Weights of a small mixture-of-experts language model, trained from scratch on English Wikipedia: vocabulary 17583, 692M tokens.
Below are experts of layer 7 (counted from 0) of a mixture-of-experts language model. Rows are named router (the router's row for the expert) and show model dimensions 0-255. Each number is 500 + 50 x the weight over its row's rms, rounded and kept within 0 to 999. Numbers have three digits each.
After each expert's rows: "raises" lists some tokens whose logits its average output raises strongly, later layers aside. This comes from a sample of Wikipedia text that the model never trained on.

# expert 105
router:477482585559444499428499434526578511445483487528557488502552519586472516500471488466518554569487515430420594503513415516419537588564507469540560577445528428359409395481514415460450543447569525566558533522447540540524596518515528438505420500454448499585449410431537495558533564486463483475523504541539515553491497423537461384463493515463543520443451442485586505475478543522452407418454448493553482456491451532452568456527533513454404491495511459444476523577497480590595503514494457531571523490474475525514503415453456445499444574476559486396538545479522452473538460390434529544454493566495557444525501440471428438487484437505512568534482452504505531474521511533601432545473520469554440507501362557440514419466535456610473551451443596518428490504503524522492465542505600
raises: "ared", "ru", "uch", "ar", "en", "rew"

# expert 20
router:562483579504572484418524554592582496523516504521562503548611482571558498472517411465511568411520584450450492447506505512453510461557486517552486511522496443410495558535481499454538469513471502592470502545448437585493574469486565504476606498508482471524475440555545490572480577468470470516523529547488524504464407569469384399423551492508395499550573544605589505524527536421413454460591515367471461546539504406489415460503491483452530492421554507509510482491546474603449528478559458506515418502510550503521374509584418531420528458570497464499476494565604479525530508447481549519410503496470578573454559573553564480460497465461544421446422451488470399537476557443421545420471543534520523483444520443516471525470558509520456510414519539502515516544545510525415511575484448
raises: " ?", " None", " ", " 1", " 4"

# expert 64
router:575519486610460542475521547567457469505379560618548532560462443507541374509506472488450582544548533535568411445553519496546448510493507508544508536466472498562422528527538396520502497591509492420417485411432533569628517417470479518461451600548555505421412517493535490501452516508581536484553487502492435577486471541472422433548540592462557488440484472570578531542583506506552509469512491421443522375463529531513408528507411535481527553472492501515498520540485518616470526515538559582502543456540467428460513441586485515502523469529462546455522605531514482526434539465435571493447459512443502502542561429566501395419472489474549552538548507472504452441499571464468411482473524500529456389416458508518526535444460545497512461506573521449564529491524461570545501526383473
raises: " the", ".", " his", " a", ",", " all"

# expert 102
router:518453487438518453568473453524592517449523448479452408485574461585496517526538567475510548414492523435509537579540502518460469472464586531534515512566464546449496584535548505504500473445533551558434539554511456551393483565520456530530457495534528462523492597515435482603540471481414387580531539402521586529482529535393481565539513403493508476407505480541573569490557445497511460498403503546492462473597518469417500491562465519600422508530557512481489562571418524495472505501510406489457388471483550448587510493533497575536437554547506425480474414447367525488449520521488417447425429459545537489427459462533502505530414464470518387470481483455506545466488479461458503528445406554479463496506533489539495440513550391579473490496547465498510385505409472596540518476414442
raises: "ib", "alt", "reg", "oes", "gl", "ment"

# expert 72
router:523511505534454535419465458438547542575571427432477568458592486541554579471457510572522464585476498510485511579557487483471529555433550542489578537440480538437551550506505499526497532574458489598560593541496494568462556498494560514435418612475464576454415566431532539467548391451467411504554452494512510481488518401423513512518539418433407526563411506465510479562529515532410468520498525506484535458496548441572500487553440511496457626494520468558536549570482530527465556566501521577505391494514520492524496484572464474491516458531477547453453492560453530516535527515541480582504490443488454470405594453528486536532502395528603492452637471428504552463449541521566486562490423484560443446534473457549473510511454618544465550417566492552522524494546522629521522450553411
raises: "oin", "ury", "ile", "ump", "ect", "ould"

# expert 106
router:590625431543519505572509482533477452435492555484492501486459496546550524596475437553512512465511461477489428466536471519502504410518447480424521609499503614449478559377451488492488575430537514439502449574514468491516508467509486585494473428551488546519465456554476492439513538571561459525585339487548626554470530398615498395469475465535551503499480514447461600459514548402452539487520485563437517518372491476460462503452581463479550473533592496457533436422454559478464426512490493574449488485441541537489468460500478441487489492508524484530395560541415530529410514557430507454540506473487518514463534533389491475487469516547491486523452528563388529434479582485442596506458585499561532503587482440517541444508467490438441442583507524508572427500562465440545473445485487
raises: "\n", " -", " he", " she", "20"

# expert 79
router:489537509428478546476474537496469546647606550498459485500603570562509514541411490533405524450595455469546489539538522483499576429545478503600480404494454481452507448545534456531507463543551425450479515572467418519479441562556524512504487442461566574538479572530555472567459498494498454424440555441497541490510492526557485536541426594446523510482520509461599529496478393524493467511539566493541516490547405508547572443558441470464402486580606511455578524536482478456483450465548496503514522473509440450476530602529608553452538490477482526460510522450478422470556550452588552482532555599428505485389582419430446521527525557429485462477581490557491508573473554425448569517588571502505471502433545443473576478493513449463414486412385515509490473574551525547524539551497552
raises: " it", " the", " one", " a", " them", " some"

# expert 55
router:524462566455509485545538543526542462528472452547511588490512475555523515447518431540491504504487551426522478437579485497477416466531584489445461538461523563501495409567499459533488509558549568553514604595492474577522552546489433493474471528479454463496518420448522416531410554591574550492586566537516463443473388499503505546509538497520362522429584473446496422450524565449480455512425460598543483456476610461580600526522517543564546553409571474493457492575476469560447496478418337498495471533419561498493560490469560523517448421489458462525427423554404484532538474453460497468513520476441536451485497555474478425478534442427587543528515518495417439491547564543514513419485436428470509450530573446530492497522433556479435460601537532417507416442487479529496486556511586
raises: "All", "|", "emor", "Or", "Un", "A"

# expert 101
router:478505474442482523518594581530417560553464549501502479493444470567447561530503562538452474572473419485556506429493568512596544536594444587448443476501385577429420518464491464446507467432492533459590506454532572579526461587488481637484528387470461478491466531527619473497565491428507561485506481476485486424566460504461390531503543472586508568585489486504598501439405570520520478480555543458522408511551585515463457504613515419574509468527510505471426531483439479499417519466455465496518423531493459496487558508560516528521475472482530571575572484525493524555521444449483526506543484526560513493525503517606435493589462504539567443548347521446484476542437576519526443541540535454487503472509504468501441576533487356542494486527553456532533425559408539503499509548459513
raises: "ing", "ment", "place", "w", "er", ","

# expert 54
router:542454536441582530521518526512540471475486532525423458508419536444511557464536487592513471437514556483412459608430478444467504479548519490552448642619629457468463559517455591585568413470493544497494479571473548617587417506467471498471497477513504564556603517511548461433551524495545538530549510447529563531538547450505529586456500530495493452523514504524476602498439558434477523541618436539551599530476449542579423467486522605523486520472510489593510551548510474462422512447450426542559497569524499530466492485458503442575512467535576496560451432512400494626425417559545490522452440513466496526484539499489540481538519438474468584506506458441438521550459536421530465414542527494458484557495375552542534511506530595469475440521443549478460474493431564454551540527476534
raises: ".", ",", " he", " fre"

# expert 85
router:570553498476598565453509508527410449527472545510507442425563534511480533495510515441476510475519510522610577391480518491430470464643445488521609417397454576428566444551397522504528495451435496530502518526493493566477481453464479433472515445551474525538594514525561522493504508439547470491502597464527543532561578501409417552508550491395450442486420597456506553562459537456478445557484574599512447552462478574442488529532472530487402542562462528508454519475535575515544517525519558495565581512507456542518544534556458451539544647453519515430483458406413475506516520467493439564515533480415540428477521450527480527525490570455475477455554463551399455420530516481470579509477554484488560538551418511432483534447601412557495584531481482473432500513456569429517514484492562
raises: " and", ",", "ot", "'s"

# expert 27
router:463493560485449540375479437488464479526510491555468556417457450490536433467527506554482578438483492505485396560584501506462494566530489503574572497596486402624492586471535468456451412553495542437466415484522545542496401448424497538521561504557564516458443563460440502453402448492542576468499425404520540518520520500551509513575531472447499417463500502539536490510519555498469511439543512395485565472499472449590560536440501528449476486637500493544440393506464434545536471543523626475486470471570449483466468513495476519531584502553484521507560500504517507550512574441535581573518520485486543578472581539503462414450514424490566510468530510469531424492492479457482468464489519418508519370467590522601635551424413456471447477423447536491503502501549474410489434538447455
raises: " the", " May", " July"

# expert 122
router:430524526468399483505455489437495447496526547483602477472448474469514419547532518530521589458495490473519401543488483514433380500579441438556541438486560512518512509527553430560564535548485494543446446449495545548518556497515485410530568507454550512521474481512583480521482556513503501552501455401397459519485460603528516541471555464467447450411566500595603509523522566473515400464580498565500437541527424434512485442503495607571466526596433452427466446529546460562549452567506489515466499445539470557462436579387558382525545549572579525580549495532497517488502556520467517480503523546484463503460569564464593494465501504533539491391490505451470480525537556499622483503532515461446518413557572410521583534501481549572511420401464539425559551469538585566547509533442477
raises: " other", " case", " different", " each"

# expert 109
router:410516450552460411591464544450518458501489461463540486469476554485538492487476488434420485418483496485525569432466505561585536519609497473519512481519438526507447510498573494506411575533497455478520508496401623556510532440490445566476520528487495499587517500472539474553509517494456509527434485492517489433459554504490454441546501469502484536474400507537497548478551518574518563550564569467467433473495529559598520448590548478494452521510523488515379540411423437482501581480531411437520509468418464519456526542565458398608377516616582485458525498462436410577520596577533476412602524439574605435552500508380438506542370471491455514492524522528427507522436502493496581496528452491438422501571480449537458499549597548469491521515459492484502415455565472531548528515454460
raises: "\n", "\n\n", " -", " continued", "ce", " res"

# expert 61
router:453500507486485536600415449492426483478506552512479435443530525518551458554450590482532489515554480480454545472457515637482440453631503507454470539577422437419475518474505518475417389586558519403462406592507501579467475547518510523511442518574383569559514550528440541518435520564529433493576527461567532454518521486534524579564514463587448532394500429477561483544470527445435486532491469611449487526508576516441450495513556470530530536563520512387529514487536450499504473567615509532455409582540412478472468570501449511574456502516499466539517513428444453532414513488486482438447467507552562473433518494473558480440476553550539518568514438547450433433457532518501594503519446451490531484556405407583440486535544544522541473446501368460482466489440494481504426511462527
raises: " ", "\n", " today", " became", " become"

# expert 40
router:458553516477516521423569382456606443557518487411507493456482463542587530540494534513381477508550527482449539423576511486441473477550532514448482530450456523507579507574544624461446515476436442484507505505529447512502603507460488472472517511484493501516440421459510439463393474526540449440509510459485588423491536534463547451530505494459539430488509490579543519465552473532446453522489477525583466514551543431487521529420610566471518548605416451531500447540588543525570433444441563610337498478486421484506490472499511475570509516570500469488568486481548476467510501400503558469435574427505526541429487467484488515451439603462471446525507490522502528510523502570593602454470540533538397502540389422537529515483515461519477517497436571477564438409575431470518525516630432
raises: "-", "|", "ing", "1.", "and", "\n"

# expert 10
router:541526554473488493549530519506435486496563552567500467480504434483361566419514440531495451560532466453523447431478537462507494502489588467462481481504503550394406444602565424496612513468492558430491513393499496477491508537410461462483539576379435462474526554405543528557467510494500557468496445507456431528526531545544490477483552555458515600473498457464538549467517495484449511477485445377468453566481612561543533431534493474482511561521412504422456509575467562424487451548564523440610427545567482414547452377445532556517403515506540498547514513562457484395554416491597544546536488513501459447492521505473552509540486475534607492521429516503488560565568532439484508498492448516513552467583441489436506448475496451452611559583486493525415528490446437533491465594445523
raises: "oc", "atory", "ctor", "ator", "w", "ct"

# expert 5
router:483488483570504426514481427489505439497455548568511522561493446508473539538475513427489473439487567491510405617587546416454455556469488532579603449583461511522457546538620601511467484454501479439523467622479556501514400414494509415581545505556470413479484559521496470546501529475496551577462425379500545574555551546512529564550555396480542439450495544524469502537466567458585570504488549476441585489463453426571510576531563498498422527487584492539488482545547334487480478485524457539510509400488472562502579527527520482529513463524447503549474443484527475578467492494503528521595522457513474648502523543474528479584478396453529534511452502551514461522475465492515522448494529449445553446556590455554513495515482478384419457565490579441466473490443460535522509588485528
raises: " 2006", " 2014", " 2009", " 2019", " 2018", " 194"

# expert 111
router:505435490494443555401567487470344453545525581537448442424453535430539508498440549567490477414554423531504411532495499465448575501454533529537466517542333461550565575553463526475406499465486531536477598533476540506536531525470466518514522432476560517468486551524645508492515482441517486446514483525488508507559570471509518487486490540485474432389436543440589522515501461595558485460556534450519480446435364550491491464534446452503425456528569489474534542525515458482483498478553459516497451495547491512406626467475505538413401543515543478555403526479429481550444500534609397367511531452461481558493562534575471508487537517455483510551546542517460509564500534463392555550553479488493418534523435533481537456516499472496485552492512462444484548653483476469523546489474582
raises: "ing", " be", "ors", "ively", " in", "-"

# expert 83
router:467490413482506444528465554579547505532525550459477590425512518439427448389535553454628467473531445378546491561482534494517460529517541459445550552586589471548412523515585476480455540404535491448529362500510445536531483524474461506549424446484498464497543439544411416378486552481442538541496437400450463513509532555494512583552438563554588522540486444442486518551510495566542521572433568490484497543470559566452483582458557530548603512511395511529462575507468464434505479553379439518447502554497544430527476568379517544502490530519504460514478449536504520527483433515483494472490469586425442610463490522515580494536515446463449555504439539494438523501421503524485451516441452478423559561476513494530556473525534487466474530613501508483532560464429470495616479503518423
raises: "–1", " days", "–2", " times", " years", " of"

# expert 26
router:583512509468547450443558605453389498529501534464450508441473487609456531487496611518491550538516420536531574504479485537512620501493470430491565467549462557495396522448439551447516506412563472446574482471544494540549452462562492523523493439421421447402448586442552553504539560418410454482474467482470578524518513582533503437523505553552475578620588428443584525504435424511588478557574559460465426523465532485510507497547472549492588459540485553465539493454435559512389441528466493381483519523467455485514546470560451546522521581539491492460548459489533544542541414499560529470571485487406507509557458596518532429558472502560436560530557539459502541516595538516507496460474542427536518573504484443537472420569583436462533573466514451575509453552472506493481568502481463
raises: "ray", "y", "ing", "agon", "ag", "r"

# expert 9
router:425435476492411477456553548519379528582577560500580523500539548398467527545519495539427530420550488401510456517503487444510552555474395549535424473609438559548548625492538458534513471547438587544468471538486504521573403474522445519524502458530501491538389593585518434553456452468626531466535469474496547539444518579526484382560452617436556493463477486535480471504405467565543407470474567551565454494449409548524515490541515465484510513481516480468468495455528431481460525575506511509451428479469511495447544554514489550517440486458466552564479587525433445465407576545419510410512521538452517497427498477534482526445494526437482423577531509461541485472555499549508468477540557497475457479446638578465496574520487441462517460520534483516525473495442545480606543534491599
raises: " the", " a", " and", " an"

# expert 12
router:478456447428500423482476484475427416524524484418430529576513416550434536491566532534531453549489442515478488552493420570428561523561555409572536418507559608440444452569495505516521503496547502448475525537490438554476543589517476517449627679509453434426425522459476522524481478465496581542493479547408506534511482404529492509545548459538443552585580466514566545461516537518505369493556416506476533500390475493503428534453482600482464413460422458502562521547520531567470453599553471508510521535503458517593429519500486521484540578530574508474467457604440489516506494417532547464541496489449509518511494557432599520453580460421460517521435514525471450570503569552477402495504402489462549471505511450459548465437399472508498472496426536454525545531430496464463520528454518
raises: "se", "ver", "w", "str", "rid", "fl"